Below are experts of layer 4 (counted from 0) of a mixture-of-experts language model. Rows are named router (the router's row for the expert), gate (a neuron's input weights, with its number), up (a neuron's input weights, with its number) and show model dimensions 0-191. Each number is 128 + 32 x the weight over its row's rms, rounded and kept within 0 to 255.
After each expert's rows: a language model's description of what the expert responds to. This comes from a sample of Wikipedia text that the model never trained on.

# expert 61
router [ 90  89 125 154 158 151 124  88 100 106 172 129  87 108 120 185 119 108 168 149 142 131 145 137 139  67 106 177 119  80 127 133 135 112 117 141 179 153 136 125  89 174  94 173 111  93 213  94 129 159 103 146 192 193  82  79 177 141 166  91 147  99  85 187 101 138 124 110 134 195 124 137 159 153 118 157  59 134 131 130 109 151 117 139 152 163 189  93 147 129 150  86 162  69 152 133 149 114 107  97 140 142 117  68 169 206 155 165 136 117 123 167 153 171  94 144 185  77  68 112 161 159 193 158 119 122  74 133 203 113 187  85 142  93 163 123 129 116 148 165 116 162 154 139 148  91 115 155 136  99 121 145  91 142  86 121 171 128 115 119 129 137 142 135 123  87 154  95  73  70 140 164 101 178  76 115 128 106 111 139 152 105 176 127 110 155 111 144 140 112 127 119]
gate2 [151 108 108 106 134 136 115 121 138  60 121 168  97  75 114 185 111 124  96  56 149 132 107 142 101 142 133 102 100 151 165  94 147  56 144 112 133 115 194 137 137 180  79 152 125 108 124 141  59 135 103 117 100 138 116 103 133  89 128 124  64  98 146 167  70 141 155 145  87 214  69  94  94 136 127 140 171 111 178 175 153 129  88 162 155  88 110 122 175 113  62 140 125 118 112  98 103 176  95 120 105 161  95  75 164 154 163 150 171 162 160 105  96 187 140 112 144 155 101  87 180  70 127 111 138  44  89 122 188 119 179 101 143 108 127 165 171  90 146 108  82 156 116 126 100 167  80 149 129 130 131  95 121  98 182 126 131 123  73 110 177 108 139 102  85  96 141 107 115  95 145 116 100 100 106  90 146 124 109 117 131 154 176 126  92  99 150 183 132 170 140 127]
up2 [102 115 136 159  86 117 119 199 106 135  99 163 104 125 114  82 135 187  61  90 112 113 168 126 118 106 147 138 114 153  96 114  48  69 169  89  76  95 145 130 154  81 151 172 101 102 120  76 176 177  84 166  93 142 160 137  94 135 121 188 106 146 137 139 152 165 111 154  53  78 102 149 145 104 178 105 186 111 130 135 119 141 137 143 136 135  81 105 138 113 150 153 122 155 102 138 123 140 140 182 138 125 123 130 112 113 127 128 115 175 117  79 113 134 161  83 119  95 171 132 160  83 131 135 117 120  93 159 140  96 112 156 152 109 119  70 124   9 104 111 124 178 157 119 101 154 126 207 102 180 168 115  73 106 129 106 154  96 116 129 119 103 134 108 111 128 142 140 164 156 139 161 130 105 176 137 115 114 134 195 183  87 110 115 129 104 235 128 152 100 172 101]
Motion verbs and to. Motion and goal verbs and their following to or for in plot summaries: comes to, rushes to, moved, flows.

# expert 1
router [132  93 173 130 151 206 161 142 110 138 157 187 105 151  79 190 109 125 148  91 105 142 124 166  97  88 118 118 145 122 123 116 123 122  86 111 151 126 179 104  79 161 124 189 116  96 171  78 120 180 127 124 172 146  70  60 142 110 142  60 155 110 125 156 129 128 117  96 129 171 117 124 139 159 128 159  95 110 117 142 126 155 135 148 139 157 145  64 205 141  84  78 161 129 136  93 178 156  84 120 165 141 135  98 147 154 119 174 176 192 189 161 162 158  88 121 131 130  73 104 178 141 131 167 111 155 121 159 190  68 141  68 175 106 148 103  98 119 161 156 157 147 172 140 124 123 134 139 154 137 140 116 118 142 105 116 162 179  79 138 133 181 159  81 160  95 151 153  79 116 137 165 112 118 110  73 132  84  88 131 146  96 167 160  90 164 143 184 154  74  97 121]
gate1 [120 120 137 140 109 152 134 120 164 130 166 169 121 114 172 126 134  84 143  49  88 108 131 142 163  93 119  79 107 120 154 142 103 123 117 102 111 148 129  89 118 128 127 151 135 152 103  92 143 175 126 142 118 101  95  72 162 197 122 144  64 138  77 164 168 151 134 157 132 108 162 114 151 135 121 166 129  82 207  84 137  97 179 147 117 131 163 130 155 181 161  84 138 167 128  74 146 138 101  48 158 119 151 166  51 135 190 149 164 176 140 117 155 131  77  66 142  98 118 101 169 132 148 141 116 167 161 147  91  93 131   7 203 101 126  89 147 155 145 115 158 218 146 125 157  79 116 155 126 143 124 141 148 101  75  60 136 153 112 120 160 126 138 119 150 119  75 106 136 162 146 116 127 156 121  99 155  97 121 194 134 152 106 107  86 127 143 157 137 122 156 142]
up1 [ 76 148 159 110 132  78 144 106 129 202 114 156 117 141 130 134  73 102 132 135 160 106  72 147 139 106 163 119 125 124 113 139  58  68 175 157 128 150 104  71  76 131 143  89 128 128 125 112 133 139 127  60 161 169 179 148  89 152 199 120 121 166 140 154  96  89 109  92 165  84 179 216 111 137  96 170 101 199 105 129 147 113 133 144 107 131 151 103 143 136  59 134 158 118 147 119  69 124 128 190  79 100 126 160 120 125 130 121 137 126 118 156 123 147 178 206  99 155 137 152 139 130 135 112 132  85  88  81 174 159 144 148  94 173 116 100 108 146 128 117 105 165 131 109  96 170 132 141 123 147 162  44  98 176 123 187 127  93  95 132 156 155  87 101  97 118 139 102 134 141 145 125 126 118 103 185 124 116 159  60 146 130 144 125 151 153 102 141 200 161 213 116]
Verb particles and adverbs. Particles and adverbs completing verb phrases, especially out, over, back, down, as in sat out, varied over time.

# expert 26
router [118  92 116 118 181 146 132 119 153 134 145 215  86 136  83 141 107 142 173  82 131 154 154 146 148  81 142 122 129  91 109 116 132 161 114 111 138 177 169  99 106 180 120 168  94  87 188  77 150 183  99  74 150 194  52 127 142  96 125  99 118 119 130 134 136 117  64  80 114 157 101 118 175 170  48 153 101 105 155 175 131 101 105 119 134 160 155 105 134 132  89 107 151  95 110 137 138 139 103 149 157 108 116  88 113 151 110 175 109 149 164 138 149 198  79 109 160 116  88  89 180 128 148 177 104 107  73 182 148 134 169 124 150  86 174  91 115 115 140 145 139 117 186 168 125 109 126 171 171 160 140 109  98 142  90 107 195 163  99 156 175 155 135 113 155 129 128 125  61 107 150 127  73 167  94 117 127 163  79 131 147 124 171 121  89 110 115 199 124  79 157 132]
gate1 [191 175 156 139 190 104 114 100 153 176  63 108 124 127 143  95 154 133 135 100 181 122 112 137 134  99 133  87 140 107 106 123 118 128 134 161 145 138 127 160 110  94 103 129 140 112 176 159 102 127 162 142 133 182 121 135 184  84 176 140 185  71  93 133 111 169 119 108 123 141 106 125 121 183  69 146  89  52  92 115 118 114 122 119 116 126  92 133 163 171  69 139 152 117  51  88 116 125 114  85 161  61 119 108  93 157 104 205 106 128 162 156 141 165 111  91 123 116 120 173 129 153 178 160  96  70 100 117 186 162 145  76 123 148 149 141 205 118 138 164 191 153 111 137 164 131  73 131 101 113 153 114  79 181 103 138 165 156  85  85 108 162 138 115 157 102  95 111 167 107 144 126  31 123  99  89 106 155 127 107 161 141 130 117 111  63 117 118 134  73 123 122]
up1 [169 116 101  95 174 102 173  51 183 207 176 137 148 148 111 120 168  73 140 165 146 125 147 118 155 135 130 133 202  43 161  84 107 109  94  86 155  98  95 142 127 140  96 120 112 161  94 133 209 124 126 178 145 204 136 166 117  85  87 125 150 146 102  69 162 117 151 134 176 114 131 152 133 109 109 128 113  78 105 125 167 161 134 115  67 142 172 145 129 171 122 145 126 159 185 168  77 112 129  67 130 105 167 120  28 160 123 147 119  77 147 137 103 111 115  96 160 193 140 150 101 111 119 124  95 147 162 184 171 129 152 103  97 113  89 143 120 125 186 117 136 174 131 171 181 149 154 110 149 144 115  96 153  88 119 101 131 133 149 162 154 168 141 169 136 149 118 130 147 128 119 130 131 148 169 135 156 144 115 114  95 135 130  49 121 106 136 140  76  86 156 136]
Clause-linking prepositions. Prepositions ending a fixed phrase, like due to, owing to, graduated from, during, and table pipes in film and TV credit lists.

# expert 48
router [ 93  93 127 122 156 209 104 122 152 111 174 161 106 126 114 166 124 133 136 142 128 148 143 138 104  85 108 173 156  80 114 134 133 127 103 147 162 171 119 112 137 162 115 144  89 124 169  82 146 181 131 120 180 190  87 112 189 167 118  83 125 115 114 110 148 134 101 119 154 144 123 124 169 139  89 182 112 132 123 169 114 143  85 142 185 147 164 110 144 151  89  69 181 101 114 132 165 128  89 112 142 134 117  71  79 166 100 155 145 128 172 161 151 157  92 114 142 101  96  92 173 166 182 154  82 149  94 144 198  81 131 101 167  91 196 105 106 177 185 174 135 130 177 163  98  92 115 107 153 123 159 112  88 156  80 150 144 161  85 131 168 181 116 115 143  81 154 169 107  82 139 150 116 123  92 116  94  66 115 159 185  92 184 160  95 196 111 162 136  84 140 106]
gate1 [147 147 132 172 164 123 168 151  85 136 112 144 108 140 167 119 138 118 148 167 124 126 152 137 165  97 112 131 149  99 133 146 154 110 120 150 191 167 137 109  87 155 150 123 142 181 168  66  51 127 133 119 131 127  72  79 139 152 137  93 103 100 192 185 115 163 186 115 143 110 107 131 132 145  86 188 103 141 168  70 147 154 139 128 156 133 107 114 185 134 130 166 170 125 141 187 162 156  66 180 146 129 106  73 183 142 135 156 106 129 145  76 131 154 122 118 105 125  91 171 125 143 164 159  86 185 132  93 144 115 139 103 184 133 177 125 109 162 205 108 168 125 129 115  93 112 125 102 128 149 107 143  96 152  99 103 162 166 177 158 113  73 112  44 108 151 171 149  74  89 146 111 134  91 152 124 132  94  93 118 148  81 159 153  90  79 115 117 206  88  53  96]
up1 [181 120  51 147 126 168 180 103 159 180 136 157 123  78 186 164 122 120  71 110 120 151 166 119 182  97 157 142 145 124 198  95 160 106 131 101 157  67  81 139 135 126 116 133 102 150 153  97 144 138 111 139  88 125 113 149  95 173 147 124 184 111 141 172 123 112 141 152  97  92  98 151 128  93 111  87 127  78 149 160  98  57  95  76 152 166 104 136 130 111 160 175 112 104  59  88 170  94  92 131 123 131 103 124 148  83 102 135 166 107 159 123  80  99  79 156 152 151  97 190 101 160 161 126 112 136  89 141 199 191 168 171 123 113  87  89 141 114 129  92 199 127 140 125 124 162 122 145 176 188 148 121 187 157 116 147  93 140 158 145 104 131 139 176 133 156 135 142 129  51 173 111 125 114  94 112 144 136 120 103  76 145 145 109 151 151 126  89 171 136  91 192]
Phrasal particles, country codes. Verb particles and complements like up, home, back, like; list-item hyphens in cast lists; three-letter country codes (AUS, GER) and "(0)".

# expert 55
router [ 99  67 130  96 144 170 138 144 154 179 151 186  93 108 109 153 103 183 110 125 137 145 145 172 138  80 151 181 127  96  97 103  90 144 110  62 155 149 167 135  81 148 121 174  93  99 164 140 133 152 113 117 169 151  64  95 159 114 135  66 154 114 106 119 112 157  77 101  98 138 100 113 189 153 105 172  79 115 121 173  64 149  73 125 132 182 131  75 158 125 120 125 148  76 113 104 171 135 106 106 146  99  88 113  97 169 145 180 141 195 132 124 123 142 100 115 161 140  76 105 151 179 141 158 134 120  95 166 203  85 158  80 136  67 139 112  91 118 117 147  99 139 137 140 148 147 116 141 166 157 144 136  72 157 112 122 188 152 110 163 126 172 149  91 156  91 166 124  64  94 137 148 108 148 113  92 107 123  96 161 175  75 167 130 115 162 137 216 133 121  88 117]
gate2 [190 142 146 126  97 129 202 165 136 137 186 150 127  63 186 143 121 125 168 110 117 158 114 141  99 147 144  49 118  97  95 101  53  87 123 193 171  72 152 118 144 145 111 180 129 124 165 147 133 114 161 125 160 114 138  90 104 127  94 125  95 161  54 146  83 123 159 116 152 114 133  90 116 132  94 157 132  99 130 170 104 102  90 101 129 135  83  78 140 106 144  73 183 170  83  72  58 162 113 135 104 144  52 109 130 168 168 120 159  88 119  84 148 155 113  66 121 136 170 138  83 131 110 123 104  93  98 144 207 110 149 125 137 124 194 155 131  99 139 127 123 170 130 167 155 168 116 139 151 191 123 115 135  95 138 157 115 129 204 176  82 133 107 155 126 140  94 114 120 132 137 121 121 172 138  63 109 115  79 145 125 110 121 136 137 124 146 142 145 159 192  81]
up2 [133 108 130  89 154 149 171 175 141 177  81 127 127 124  96 117 159 119 163 133  90 173 159 160 104 150 182 140 102 120 143 154 108 126 149 108 127  68 136 172 134 112 201 151  71 118 168 125 160 147 145 115 180 102 161 126  57 140 161 185 171 156 156 116 101 157 151  92  46 176 100 184 145 118 188 132  45 134 181 111 139 177  91 123 110 142 161 146 128  92  56  73  82  96 188 158 125 122  84 180 140 174 114 152  72 122  72 144 156 114 120 182 103 125 112 110 117 139 151  95  91 139  73 109 160 115 134 118 119 131 113  92 166 166 123 175  91  93 117 158 135 113  99 182 176 145 136 108 101 120  79  98 143 132  95 110 112 165 162 100  74 170 196 142 101 126 136 113 113 111 143 160 166 172 101 169 133 151 146 172 123 133 154 139 111 158 128 125  85 132 128 139]
Prepositions after verbs. Prepositions completing verbs of reporting or relation, as in commented on, according to, said, based on.